Weights of a small mixture-of-experts language model, trained from scratch on English Wikipedia.
Size: 8 layers, width 160, vocabulary 1634, 15.3M parameters.
Below are experts of layer 5 (counted from 0) of a mixture-of-experts language model. Rows are named router (the router's row for the expert) and show model dimensions 0-159. Each number is 128 + 32 x the weight over its row's rms, rounded and kept within 0 to 255. Numbers have three digits each.
Before each expert's rows: a language model's description of what the expert responds to; "gets" lists some tokens that make up at least twice as much of what it gets as of all text. This comes from a sample of Wikipedia text that the model never trained on. Tokens count by the router's weight.

# expert 45
Table and list separators. Pipe characters in table rows, plus list-initial hyphens, bullets and colons in infoboxes, results tables and election tables.
gets: " |", "|", "-", ";", ":", "="
router:128171158146083188190084128161156149138155114190147082097178125086118132173133151105094115102136122070170132133090092137113088108103142127092120099107116139120173100142117148167123132127135180123142145195148123086169128127066174105177136180130172154081112142173129109148150091110081142169067108053186097053164124088072137076109097123151107105106147099148104116108161127114122114211115161147120162137117087109068092058066138141144142148105135116103160137139130081155097098089109110

# expert 28
Opening brackets and punctuation. Opening parentheses, quotes, slashes, dashes, superscript or subscript markers and line breaks before numbers or IPA, as in (IUC), ^{17}, /ro/.
gets: " (", "–", " \"", "-", "/", "\n"
router:125141143169115159164087139153143132078129101138119110196141128058134148136160158176177150123178111084136095123093126137113128158069137123081121119135175163132178189124142157148179129100158175112144120137090135146117127137137219097153074154125175137102094129149127150071158112112127142172127119107109120031137165109138142092124152150086082123129166120142113096182128143147101084136101118144113106147170083105086149089111171090083194153173138120086103172188048101058076162112107139

# expert 56
Name-internal syllables. Syllables inside proper names and words after an initial capital, such as H-im-alayas, Sw-ed-en, Can-ad-ian, plus New, West, East.
gets: "im", "om", "um", "ri", " New", "ill"
router:123157127133098156175092111169091152044120097172112146142180100082101118137127089102121180070157148161170150124079061132016138128135135115094162110135156144100169123123109170146162139125163206116107109136150138096154152154118173131135090147121153130145123162126154152144170170160092151122096132137167108113132134137082121131108120186104118114142149114103124089103142153195083110172164131151042138098125127127069106146089178097183194178147160146119101182150145124113101146049113159

# expert 63
Prepositions and conjunctions. Function words joining noun phrases, such as of, and, in, to, for, by, or, after nouns in running prose.
gets: " of", " and", " in", " to", " for", " by"
router:126128127137106164168119104225107125115175083134108139097147103105089155149113127097101167131138109110199140091140069132102167159059089110127127136103095152145169124065094163100186038124125135089160107142105160130095141124134116160186097155121176092132100135144106135106123098152116136153110120062145122068124154121082124059059158152116140115202118150153113123143169184180098138172121129092122149163082134083062067095125096082111139145132157113124106200118094151097112106120108149

# expert 14
Mid-word Latinate stems. Middle pieces of long learned words before suffixes like -ic, -y, -ation, such as taxon-om-ic, pinn-ac-le, e, stud, co.
gets: "i", "ic", " e", "ac", "c", "om"
router:084134146144150144129062139135134101090124105145141116104145095096120136168167153156147123089180169110131097183101131143121158148102113128109153132110110138104132183150102107118144108140159162149196134180101154099108097155103169083201136153150119089145111185066169144097133180113126157129151130119115127123155113139036233105076080191115116141096161138132119103135122131162084110151145165125094146141117063103135055105122132123094164179094163138082205159175074134108084173130139073

# expert 12
Determiners and time adjectives. Determiners and modifiers right after a preposition, mainly "the", plus his, its, numerals, and early/later before centuries or events.
gets: " the", " The", " his", "The", " a", "'s"
router:103165124173079190151144137129127087115172104188117167164150118080122137138176153131141107075146131121152113103101104134098105180102082145090110198093097212114127141111128106095129107038133147159137080214132148113128057145158190106161083152127125153113117110148074129149134104107097186108112102087142117132188109076128164088112142118107154094098175128146093049092142127159131062173164184133126150123131150114096082154098147110144135170128156155078155142117119113107104096080144152

# expert 8
Line-initial S/P pieces. First letter of words starting infobox fields, headings and list items after dashes or newlines, like Publisher, See also, Rep.
gets: " S", " P", "-", " s", " p", "\n"
router:134132122177081154132145171199141126091138130132150126113157104066135141192117135130160102106160151100167117153107153159107132102100104170082133149135182175027170166114098160145144103090121152130073129108093169106147080160102168124128142148169117057116103145192129120146153137139090096190128059109117109090152111062062139125092112073106080107174135179143135087136152129162150124138164165131078094129092145066094107103117163139105156173139150130110174132113070161138124085067153117

# expert 9
Clause-joining punctuation. Commas, semicolons, dashes and parentheses, plus conjunctions and relativizers like and, which, but, when, that begin clauses or list items.
gets: ",", " and", ")", "),", ";", " which"
router:107138089141120141151110157197080133077158066127080156096186115135131171136118064112112105098203120124151078171145065137077101199109137093084172123086109141131172104085118184170141095111096207129108154136117128122119103132117168127156076149166127105080074123127122154076123097131133156113102081087141091052125114135111145078099133114105102077117108127138123058139164149158126083142139154125137107117084138096079114125096141172135121089116149166105140140114112152075051127119102065

# expert 19
Inner word pieces. Second pieces of words in lists and infoboxes, above all the ch in Sch- names (Schmidt, Schwarz), plus Lab-el, ann-ouncement, Pennsyl-v-ania.
gets: "|", "ch", "-", "on", " on", " Con"
router:102163141130068166133112141145127158096109105141121129092126120088048105171152136133087147128169098089152136078075135101086151105111122109096114162141190139102127128067101150119132066136179156085115116092067160097120083135128157101147116113135107148139092180122118115123144073109075141166079109046082057084178091120091183155163124134130099140164129134133105119154157125129091054136160171125078134119095079111071087027123128114098172132118128135152139138132148124118099089102112058

# expert 43
Middle -os- and prefix pieces. Medial pieces like os in Ghosh, Joseph, Yoshida, and word starts such as dis, ex, des, plus plural s endings.
gets: "os", " as", "es", "as", "us", "s"
router:079163155150129135117101159155115137105156077141113083156156115072122096173082107164123144076138154122143159134083095143107123136060176137150129130172183135151165123116077163108123128109121154130137127142162124098039081095103135075122104212124144087086146080071159132099138113115095159159157115092113145137127171084074150073115138113097107113103148142130133138150192136135113155216127179161117109154128109116005128112121120098168135144121185159130145147157106107143044153093119136

# expert 2
Initial W/L/N/V capitals. Word-initial capital letters like W, L, N, V starting place or taxon names, plus month names in date tables.
gets: " W", " L", " N", " V", "w", " w"
router:100125117204072128177124138155126131061138100170125079103156138096093133134127081115156208113148106123158134102090136181099139149116119115097150112104131148101138163124102200138195064133138139103159112107122086131169116183120125121173097148148130149041109114148148167147123133084123163139095129159133050080143134109084177137126135117111090130156105120132092046080113133127133095198115144131099140132070151128097090117044138120139175118100110144128086131154071104116075155065070153

# expert 41
List separators and conjunctions. Commas, and, or, but, semicolons and table pipes between list items, such as the commas in lists of languages like German, French, Spanish.
gets: ",", " and", ";", " |", "),", " or"
router:115128101150103169146088147201116131082131088114105138118174099101116178126107085139145098127188140095204103182145077142116111192074119110101139124093128156131152122093088173115189115097141167103083125153124123085141111100120165131155085170152120094063084147160110146108108132060140145114119078028138139062144098138084124075081118151081095078117098110117106037103176150137128121149106111133138110115100118082085095119119114149114129099125170146110151135120118140058076120127103077

# expert 29
Mid-word r/l/g pieces. Word pieces with r, l or g continuing a word (brigade, stream, Friedrich, Karboubi), plus the verbs is, are, was.
gets: "r", " is", "l", "g", "ar", " are"
router:140190139137088173153067131147078136169134077108100139128162119126110198172087098110134177116154073143146178142108134189120148108098149164099158105144141143077137110099130133155153099105143178092090047151141168138116136120101142102128159158199172108069109096129098124112156103157086116117164098098117121113166148134041202090139104150145122098148148154191133102108182165144156112202153120122146122091131102151101144073113104127131183150145144121067109122128103137050105146059103136

# expert 55
Second-syllable word pieces. Lowercase first syllables and their continuations in common words, such as Arch-it-ecture, comm-anders, ass, comp, est-abl-ished, Chicago.
gets: " l", "it", " L", " d", " Ch", " ch"
router:128142124157087183155120166124112120135107134160121163125176110067137130198116070160152166128197164094143155147130148203078168159077144119077133149158123098120108084082137156105177111144185137138100096110082168119144128145105150131128117199181135145121082130133092143115147181121147153100126099092136035133165142096090137139055102145136144116139189127128058080133142139177096120194160144125096120108132170118107065076104176087100127156122138120122151193106085156100118138136100093

# expert 27
Mid-word stem pieces. Stem fragments within words, often before suffixes like -er, -ing, -ation, such as Pug-ill-us, Sem-in-ary, F-ollow-ed, civil-iz-ations.
gets: "in", " v", "ill", "ell", "all", "im"
router:105088148144133148167121137179053138108128105163150103099137089043133085144095172113147143077151134121147117169107145139095161164114095155074139136177089143087141115153151148221121110105173169094113098155117123094124133085148133064157083179163107060091091100156128181124124115145105132123130097094162121158136117093125142066098135146124089138119162155186146099081107138100117139195188150160075156119135098177121092128101201142106176125133142132137123165148074167108075091070094121

# expert 50
Consonant pieces h, l. Mid-word letters like h, l, an, ah, as in members-h-ip and transliterated names, plus word starts fl, ph, man.
gets: "h", "l", "an", "am", "ar", " Ch"
router:102123100155091152190123135159126132146117097120101135162209068090101123187129147135130133133143113134187112123131139127074152126084114107092168168146156112115112164068117129149096113100110141148134138115139096105102098123103130068150127146153139097106135093150138202112150126088102136112099077136135114139186077083109148109127064143164080035128084119122059145078138134126152106144107118118112183113110157151110130037055142169104167106094144075097122172151075128061064079090134100

# expert 47
Periods and abbreviations. Sentence-ending periods, abbreviation dots like Mys., c. 1983, U.S., and the No. before numbers, plus decimals and percentages in tables.
gets: ".", " |", "%", ").", ":", " ."
router:071184103143113126105133141172164110107142077147098123118189130124092137160196120133134146092109080171123120092111155169090075152055123107115187106105114176082129159086117143135133097095164169113072107136098130107128131075116169093197114143154111091095140103113140151092159136153150113193103095102140071143164166093102118112124163147146083107153122114108138075148164184130095066138135154110152138114117114119062160110082106039099164143139181096141149155147072095126045136114085109

# expert 37
Line ends and colons. Colons after infobox field labels and line-ending tokens such as periods, newlines, table pipes and heading marks, as in Status: and Storage:.
gets: ":", "\n", " |\n", ".\n\n", ".", "\n\n"
router:134170107165079159121170142200157077124068097122123127124139119145059114156127109137161108111097112079146142092066144170114112200072195168095170092120140147122127084127135137167105096141144165164167131135099165129136119067114172107136124155099139085138117112129101191092179122158105140097141103067182086100133113082083110096110131142080088097117127106168080087109132105137134113196170162139114153151094120070089109066047169132124158142118147113094170182148111080129120154118105149

# expert 38
Digits and decimal points. Digits, decimal points, commas and signs inside numbers in statistics, percentages and tables, like 3.2% or 4,230.
gets: "1", ".", "2", "0", "3", "4"
router:080124122117106148106103128152145104078140067174137109133135134094054166124153138102153160093126085105105139147083131183099070145086158128134138143107093137121140158080126117142132134074162164100117058181088164067123147157060151116133105143166090093090088146106101144101111142151103133148135135102160088070137133081081148153053143097097110096152147102147097133133170148166126112199168179117083093168128110130124126084078086120069163148092139132157162174193095120079044150120113119

# expert 3
Nationality and place adjectives. Word-final pieces and whole words for nationality and place terms, such as American, Maltese, New York, United States, World, general.
gets: "ian", "'s", "ial", " New", " American", "al"
router:133219104171093167147069175137142066127155102151143155163186129069091138149189130122098146114119130132158122131084124113065085143060102127118107170107143124100130159144142106156119080056157148129097115212092136060094139118156169084146114172168118109071117128164112188115167136147111087127104107127086086108177110103142157098093151184093109117127142146183091070093147124139121132176128149163152126133095125132116068132107159115164185167121158107143102167096126138124055147126106119

# expert 16
Auxiliary and copular verbs. Verbs like was, is, were, had, been and also after a subject pronoun, plus participles or adverbs ending a predicate.
gets: " was", "ed", " is", "ly", " were", " are"
router:113139143139083121170076121208112166117093114176080113162153070119137173142139078166152140105164109080174141123111146179104134162098145172101124167113095172095144092137105109155123125124099189130091106124097090108114119156100137069166080167118178086069060171139049131122132140095135185143146130128147125132211166150124114115084120148094136129127099170121105104118100111111121117228137164158140124144088105093095182077102106115134172176080116151124140153164079099107124115095157088

# expert 44
Ch and accented bytes. Ch/ch word starts, -ron- and similar pieces, and UTF-8 lead bytes of accented or foreign-script characters in names.
gets: " Ch", " ch", "ad", "ud", " v", " Le"
router:072149140134102119154112142142129084105088117129136176178169114068106150179113126112074178114207152118153124169107136182115172182101143131155111127106129157078141120121058167107137036047130143149105151135142134106087146148126157088148148160151164108172113148134122162093123116172091162098084082122175052125144138112074129067146129160109125115137142146133108148120117129163131123161120132070092150092162145102119103099073158110133163108076215174085160124137096145078066116083136125

# expert 5
N/V/P word fragments. Word-piece fragments containing n, v or p inside names and words, especially "ov" in Slovene, Gromov, Debnath, and initial N or P.
gets: "n", "v", "p", " p", " N", "ov"
router:017094119140112130118089173173122114122164039179136123100184107093065135136145074129147147131128111129148178122099152107122121141109167127091156104136167157080115174071119143132100030136172187112120158108083088133141067159137127114138097162112157130101141139136151112151136166106112132146089114108153098094133128129075160072138133121083149140146104106160107055119152130150104130148151118132103137110065118093082090137119147151126199094088075131152182187165064137106131113078129102

# expert 25
Capitalized word starts. Opening consonant pieces of words, especially capitalized St, F, V, K, Sp, Sc, as in St. Paul, Stadium, Fighter, Stage.
gets: " F", " St", " st", " V", " K", " W"
router:109101130179100134118088134172179127097143126124146120133154106101117154147167137159155167121150146134200149117048100085131159148084127158089140082125115141114165187115084193111131074131177137116113116165105103116153116121124151097144134139223139110067118139138112166112107071080076164145132077129154079088167134097061158151064163095092131107133155130158148143100138146109132094179117163123101161124111133040104092144058197161156146176076116125108152118184103124085137140121083144

# expert 54
Name-initial capitals. Capital letters or first pieces that begin personal names and title words, often in credits and lists, such as Al-one, B-éjart, Gang Dong-won.
gets: " T", " I", " O", " D", " (", " E"
router:139163085149106114148164132180134142141168105175109119138116083119109121160089127149101174086141089127190112153057108162123112145118128080122170132133148179134153106078089167104164100101132158152105118116093122132190140167099159055142111141177135106088081104158165118144090091074108109157150108063105131098165179098151173069081100125132092100131125131134030115126139126190102107133113119157094106137137097080115142091097113124119190177155098165133142133141038139095056150089106094

# expert 20
Space before numbers. Bare space token right before a number, mostly in table cells after pipes and in scores or counts, like Gold 0.
gets: " ", "–", " was", " were", " $", " is"
router:069149132189091136169096167169115076112185128130131079173136093096097139147177103151170114091176150103156164151125124187144153135146186149071164129127116165075121136099059142130149063154116159154137134158054113116177123163085172131154108187155128059071084131119140129112169102062140121122109138090156104089138178082122131107096143123131121135161141113118110135135152152190075057190170168144128099170126108147105146097104144160098169204127134125123138149141139114098119116079126154

# expert 7
Prepositions and separators. Prepositions and list punctuation introducing places, dates or names, such as in 2000, on aggregate, of the Senate, and semicolons.
gets: " in", ",", " of", ":", " In", ";"
router:126110108163103186136092135183110177127153079134180154097165113131060125153094104143153111112151164094181090096147142129098122197119109129090143109074110159137159153099124173134136105149156143116119139179126159092132098114147141126215077164127161089087041130153115138083161080082122140119147081075099126048110105125094140073090145133165114096139131151147099113165169106139130131176118162118116147162075106069097082094080143115125161117147152114131141161107137141131019123100086097

# expert 49
Adjective suffixes and digits. Adjective and adverb suffixes and inner pieces like -ical, -ious, -ural, direct-ly, ex-cess, plus zeros inside numbers and percentages.
gets: "%", "ent", "ic", "ical", "ct", "al"
router:103131128164123189144095163143172125096149156182095116189135125071069111113173134105104146087134112124139123175081145169069166144103151167082136189088118122148116167087135119132131101066143102121154077210129124079131127128177149129110103164151078067065143166122104117128148107119117089115105135107118103089156138064071176122093148151069132103167093115148090103100182155156098079148179178143102157130063122119108091105093098116124170184124129149109139184138138151110116087164080127

# expert 51
Re/se/he initial pieces. Short word-start pieces like re, se, he, be, con, as in Se-ven, Re-venue, re-placing, and the pronoun he.
gets: "e", "re", " re", " E", " He", " se"
router:045192152176105142123123156135136139093116091157065138135119077152127180168138163142146177075180097144168101118107105153117161116085137116103134161099127167063167149065076154087136148133159156146105145184087142094115125139073175137147086119168165160116058157152185115111126106114104119111113130086158161150156178052133195086136096124129126100140161130144121111137169140145127132176136124122111129171103147068106129140095143125086215119092137148086143111145088112150069116076085154

# expert 59
Lowercase word starts. Word-initial consonant pieces d, g, f, sc, ind, sp after was, and, to, as in scored, independent, scatology, students.
gets: " d", " g", " f", ",", " r", " sc"
router:135152127143046170102139168114100102041132105135116150106162111115072141185117130107086174099151134127164127146082110193145154142135169144050168124082127129094097069116098154113177131121152155152120134185143125147081106157130156118139123139144131089118113139092126192098125122142078151149144111112150131057156165126129165124044145124099120105156075126137154088102151129174134095143166148108131124070100130083094106102101154155107121164145169184122201163150099173065127069154056159

# expert 36
Stem pieces with u/v/i. Early word-stem pieces, often holding u, v, or il, such as R-un, s-il-ver, pr-iv-ate, un-ivers-e, ev, commun, prov.
gets: "un", "v", "iv", "av", "il", " ev"
router:050142142122082121144068144153092081127106108126159117098128124083115121170131179154102137065155100100146173072108148189099134163112168121122138102069185119045112155127064124135186099108156171130090166116127144094157110098118165130108090141164127105093101153100123150078127129121179117153119121099166086072098125172090183124133121167113126104172109178148077077160121146148109098189140211130105141162088143099096119166124183134075171099110165153098135110171142120079111127098148152

# expert 35
Suffix-bearing word stems. Mid-word vowel pieces like us, is, ra, a, and stems such as prov, min, prom, fess that come before suffixes like -ion, -ing, -ed.
gets: "us", "is", "ra", "a", "ens", "ia"
router:078174117176173166168126169130110127074129050153097145116154101100099139158122093156166159085116138114168147050156153167136112167087149072083110125130164134101142094097062114120118108125113152134150121196130148125089117155127216190094104212158136090156107088086136159105125106110130149158157122115165126095156169093128183107141154100063101098144132121145102083128123178176109067139121129158074187143112135080103147112091188100128125129129114164128135153174117130154118107136075082

# expert 62
W/w pieces and pipes. Letter w or W starting or inside words (Weekly, otherwise, swimming) and pipe separators in wiki tables.
gets: "w", " W", " L", " w", "S", " S"
router:136125108189085131169087130152101104111105123155111054100136149043123158170115150138186182105161130072178124108076118174120150129086157134084207108103158151087096157178116115128182093089132148102107102163143159107160107151071162080163122124128136127141104143164124155148099118068127146117087098102156089052159140053095155124121094090093090138164166119172115109120175108144103068169161146166086127118116166128101086135082111107146167114069113132105144168129076095142126126097150107

# expert 48
Capitals, headings, degree signs. Capital letters and acronym pieces, section heading markers like == and ===, and degree signs in coordinates, such as 41°53′.
gets: " A", " a", "A", "==", "-", "C"
router:102156088166116176101109153192111137087084091153172079177125114121084158174141151151151098125140170142179133120102072097130092121147135092107168130106142162035167156065136099156162121122143170137125114145083158086163086141153185098142135126206161119054113132107114128115149094141113092209092114109120072097179149033135145111089177133125062149113125157131107108123167168131108123169134129153139133096135157075117148095107118120133145157108140161145114122151076164093132108140123056

# expert 26
Capital letters in acronyms. Capital letters inside acronyms and all-caps codes such as ANSF, CDP, COVID, TFC, plus US, II and some score digits.
gets: "A", "C", "S", "T", "==", "R"
router:064147077183113172153118151165118136105107077160164092141145137121133140169144163115179106110092150152184171118112100124098095127148164092119152105124161160039175135129145094143149074069173156108145125109089139095115101132132186044152133131176150118063103117110146188113133107156120086145126150082148115055152151069125129097096159141121100145136106153125061090084162208183155107156129121106115127113102136093115155096096123135134148208158175179146136133129096132116123090133097070

# expert 58
Letter m and M. Tokens containing m, M or y, often word-initial or doubled inside words, such as more, Playmates, recommendations, Premiere, plus want and Again in song titles.
gets: " M", " m", "m", "em", "M", " |\n"
router:104111090129122159215120105151097138129120086145108097098130132102108087137085119127134146152107151113174187110095168167093114147102146123093158135105127119079146125107096133137127180139120131166098139133117205126150089151079204122203115111112171126127152168152112151051135140067121094158119120066147128056154134098128155099101092145092166098178136167115108135141157204143117099186146165088103143074142160150088138099083153117159184136133097115083109171147055135145066055124125129

# expert 6
Initial b/c/f pieces. Word-initial consonant pieces, mostly b, c, f, m, beginning a word split into pieces, such as Center-b-rook, cir-c-le, eng-ine, b-old.
gets: " B", " b", " c", "b", " m", " f"
router:104135132153105141124125138192096127066150057114154101172155063097147143168144123171114152130148144140162130135115126141130102141103162138117182125107083093125158123056117125152129141141199147111148126132149122130127095149119255127118146154155115065129077163139146135126151104046151117138129137115100083075178145107118174132071097141107139089153157148101116125159148110188149126132164132170105123144168157112104103149062152066086133086072113168131119144144037125062112113167083111

# expert 11
Digits and res/cons/ass. Leading digits of numbers such as 1938 and 14 February, and word-initial pieces res, cons, ass in Results, consisting, Consultations.
gets: " ", "1", "2", " res", " cons", "a"
router:072143146167111125163084183184141103097127111181124125100184110117120106182107122163150126093084183104145090137107160173130084131140126143085139144108164146035124177064179132119129094138162166130160145165109146120149105189071150084132086159164148107092076104087125153125155133127109151110129087018151110128138163109129163113093123135103158157177098129101103132121191139133088140113161154098126109180100109082110133117098102164114142108148166149149137207157111154051072112148139112

# expert 4
Adjective and participle suffixes. Word-final suffixes forming adjectives or participles, such as -ing, -ed, -ic, -ian, -ical, plus nationality words like American, German, British.
gets: "ing", "ed", "ic", "ian", "ial", "ated"
router:106155148149117178138084141194143097127184135161120147183179094081074134189192126178088125140153167106185143166113126126068133153074110138141130130107090123105117120124123145173146118039109100111105100206157150083084124115171180123161103165150124053081100141158098168112135125115133085085103120122087093102157103118155146117096127155123114097169134123158066091109163117151100140168148184142151158138135102090136082091068140112146147221121152146142118155106117138121081110164089113

# expert 46
Inner digits of numbers. Digits in the middle or end of longer numbers such as coordinates, ISBNs, catalogue codes and table statistics, as in 51°00′, 97416030X.
gets: "0", "9", "8", "5", "7", "6"
router:061111112130110148196107137163077117069115089152088118110163098106059131109152119128164198099121155134162146117084098156124151167099148151090163146143156122119140130111128134158090105058131118113147128198114154077129083122130168108189080136125113117098068149129128149081091141116067102157137054133139028112149146102100164116124129118141062105149099127133070110112132170137159102137194180127116133129140124068087104085100130136109177127090101147142113162139091141070108108080064100

# expert 21
Non-English name starts. Capital letters and first pieces of foreign personal names, mostly Japanese, Indian, Arabic and Turkish, such as Yos-h-ihito, Mu-'-awiya, A-ks-u.
gets: " S", " A", " O", " I", "h", " T"
router:148139131214129098197125135178131095098107059142073131156135092102126123147110149156150159115185147174153143139110156131130145144117126144133147104097181115066131119067106160130109113127158147143071091149134139123155120136143124098151124118192161096122103149142168162111127083129118115125157137141134122082168155066116197059111114138142081121189121181142099075175154116170123076147089120130141179145125129098031111069104133175130204166145123141131093142171060091108065122089120106

# expert 17
J/K letters in tables. Initial J, K, j, Y, Q and digits inside pipe-separated sports and results tables, such as Japan, January, Khaled, and score cells.
gets: " J", " K", "j", " j", "0", "2"
router:107103097153070147130099167169130123076150106160197110079158148069098127144133156154103159120102166147169117171101166132100137151078161127125136108137126177078141130104138143134127132134119191134093116116083113095176142121099151124105132116155145115091082142171101149098105098157094165125114076119167097065168098061068147138047103152093082142161121156134108137158145115163135108179116199099125165086135169098062129123111133115149167157054196113057131101150105114087083099074108157

# expert 1
Place-name endings. Final word pieces of proper names, mostly places and venues, such as Pittsbur-gh, Washington County, Snook-er, -ton, -ley, -son.
gets: "on", "er", "a", "s", "y", "al"
router:090139136147115185112080129157120093106142094172123157134163118135105073153105077198114131117157096116155183105067088106076103143090153103140167157109129181064131109097169130152174119101138123120090082154071139129121134126095132073160110178143095063069143115110168152140148117084095113122091130104159104098186129125122169103116142165101120150149116139166050131110112154173124144167144197137155129161120081113074085090044152118099216153167151166141120111120078127101106094108102121

# expert 60
Prefix-like word starts. Latinate word-opening pieces such as ex, var, cl, trans, rel, acc, often prefixes, as in var-ious, ex-amples, ex-cl-usively.
gets: "l", " d", " ex", " l", "c", " per"
router:138163135105089126154088158192082107112076072157134114117177103070084126186151141151151121037128152060134171147134147135124124121114155136090180137175148122114131116113166150124145137085193148108073147137109129074097140142054137073124123159163125124108098144105103143093175119086157112136141056057125106122180181110093168105074121095137130108125139153129139129139153154148103085115125174112095124119054142110119094087129126119141115158121127155129188227178111167077090105145147107

# expert 34
Spaces in tables. Bare space tokens, mostly between table cell pipes before numbers or dates, also a few before words, such as | 22 |, December 30, 1992.
gets: " ", "–", " $", " +", " −", " acc"
router:065172154154100160203082204158135076106147101114112079134113116120072137145164108139160115090163137122177135162132134196105169153128169143108174124153147196076134171057079138141141063130105183144163132133105127111173131133095173101149119199177091083095080120134152150104161113073132119135140122077145110084147152084139112086073167150129126155135127108103112131166144140184099085175161173116120106171117107152103132102104148158085189176135142130111141162148132105077135149097126153

# expert 31
Opening brackets and quotes. Opening parentheses, quotes, hyphens and math braces, often after a name or item in lists, as in trumpet (1–3) and km^{2}.
gets: " (", "-", " \"", " ", " re", " was"
router:098146172166109150148130106135130107072137104137093126175153112053137130135147167197188108112174122102159077132072161146077125141128192141107132104134148152138188132115112176117132128131132147118151116131078104132112144162101214108145098177116163134105094131173157140069173123086119126155165095071127140048201178102157167084116118154123121124164147121129108092143138184159104128143086100125106098125146110108119148087124164087084201178150144111118119139169040121063083138102157119

# expert 10
Mid-word fragments, encoding bytes. Word-internal fragments and raw UTF-8 bytes of accented or Cyrillic letters, plus decimal points in number tables, such as Д-er, ty-pical, 59.1.
gets: ".", "er", "ur", "-", "%", "ar"
router:123137125142080182174173188131162148081122131149111170145134111149106133121118089178146128121162123121152116113101163164105068130090127125090113157100150130116149138079098156135142144085141126110117076178173115061146078145140150068136119147228156137098105171079096132125153086137096125134156083128183056111151123082099116148127137078183113127170123134172134127108144152174130073145166133098094127097116113102079131106102145109096241152159165138117174145165124099111072089166064088

# expert 30
Table pipes and markup. Pipe separators in tables, heading equals signs and list dashes at line starts, plus "the" after prepositions in running prose.
gets: " |", " the", "|", "-", " The", "The"
router:105140135124103195173160110134121088154138081144108117112213114077140121166165135121089124104166078063150145141090131118118127126120118146062138156130097175109108104138124138147116117081151190148118125190129162128163092156067166126199140155153138159056095155160167110145198062099119128181109103076174122090154128061108133115109124155100112150138144113170058118092163188138153100185081174121094166124132093140101079131107127128171094158134126166107151168102117070129084105118107127

# expert 53
Name and word middles. Middle pieces of words and names (alphabetical, vegetation, Animalia) and starts of names and months such as Mich, Christ, August, Mar.
gets: "et", ".\n\n", "\n\n", " Mar", "f", "ot"
router:096131180157085149125101143190076087132130096121123114134146137124051163162110101132126127133137162106165111145118104174092153150130090136111152116088129075097103121143135173162134118129194149108172106129097131117131071144180195100148110146160120069154145136202119159145133115131137173143092116076129112108167127088116114138073122125117144097099179156159036073147099167128123109130114124125120158148063114092115122045092158146106220112152078079076119143165115168104090131061136080

# expert 23
Hyphens and punctuation joins. Hyphens in compounds like 17-year-old and box-shaped, plus en dashes, opening quotes and parentheses, slashes, backslashes and LaTeX underscores.
gets: "-", "–", " (", " \"", " ", "/"
router:077122098189128135161105151186127105099146101144139101171138065081106151105138143161196111114111110124157098145068093158091117148107137114085171148150151128124153167120126151137128090079129186128125138113106164109113101117100173059157074109133187142094087093163138171128128116096140114146174110071115154047120154081139138121058133129106105139101137108135102126156158186200107104140105096142148096105113097108092133073126158043102179122156128170081152149148070082081050117140134146

# expert 24
Prepositions and auxiliaries. Prepositions, adverbs and auxiliaries after verbs or subjects in narrative prose, such as in, to, along, also, been, would, via.
gets: " in", " to", " on", " from", " at", " of"
router:083120144105085128194085098191073130137076099180166123081187093113098158167120143123142131134167092101154145134118111123105159173127124170101105149096118152112162119138098130148180079148106119116106090111096159101076117159083147122152099143127180064113085155143090192099107085047107149176142135099167118121139137114100134114077107132080115171141088158105114107144159118188073131205126149167131158147058072115101085086136149114134182158117127129113162199121108141128077090087117125

# expert 0
Mid-word vowel-n fragments. Word-piece continuations inside words and names, often vowel or "in/ine/ing" pieces, in tables and lists, such as Cal-if-ornia, aux-in, Pe-ace.
gets: "in", "e", "i", "ing", "te", "an"
router:038120142148080188175106147199076111119120098155074120143116108104156123188168139086123103102169122126146135113138107151125138126102142159115133146136059122107136164124106183186089118126133171084153139229118143133119135132161158091205106185128121125124091138146100185108126132121137112125129164107124127141168117075140161112124141104127101148137148142150124109144101156108146122136172122150102129166137063144080101118099145173084215096139177161140161158139090158136043079040097129

# expert 13
Taxonomy and species names. Word pieces inside Latin genus and species names and taxobox fields, such as Clostrid-ium, Popul-us, Binomial name, and family.
gets: "a", "us", "ia", "i", "is", ":"
router:091159116165114195081135134160119126099167050148125106123131090131111089174143090163180129073129138089152170107090105135123118123133110096144127140125147114111114153111133106178166117113112190110131076161105112056110149118167160137203126186167112026149102165122142160125131099088086115121141146086109077110134201050093166143121119136086151094189156110106070103160126128145143124116121185123056202120127145091106122078076108123130156160130147120099110152167086130110103120130121090

# expert 57
Word-ending suffix pieces. Final suffix pieces like -ar, -er, -or, -al, -ator, -ility that complete common nouns, such as libr-ar-ies, Mirr-or, parkin-son-ism.
gets: "ar", "er", "or", "al", "an", "el"
router:096162130179131169190076148143116091143144074159157122139195144141074079140143154208124108091185112116147186113122124095073136144088154138101095177124097114100093148121147109136137119134129167143136078161104115086133066097164142080135101131207145076105099127114140160145158165079148120109150105093123122104161134116078171059075122098166117105159111119138074154087141117152075060114097124109148181111142134145055112103096100161116207158123137152149146159151091149088108141110083107

# expert 33
Romance-name vowel starts. Capitalized or vowel pieces starting names, mostly Romance, Slavic or South Asian, such as Di-oc-ese, Ant-io-chus, Te-xas, A-kademie, and the article a.
gets: " A", " a", "A", "a", " An", "ra"
router:109147116179133168132154141169142142129114089152147143138134083107125140143165129131099144141212198106153091120100124169130113131083165123096147124145135166060112168022098147143094111168103138145136134186177125080126121115136168095123109145194147132150089172108104151134156105123156128125110113071155086108221120058113131092053151170172137132137191131165112082137125180166126114168137153142064125132123133058091133084128133171106142166141158121128113155190110099130095122109146065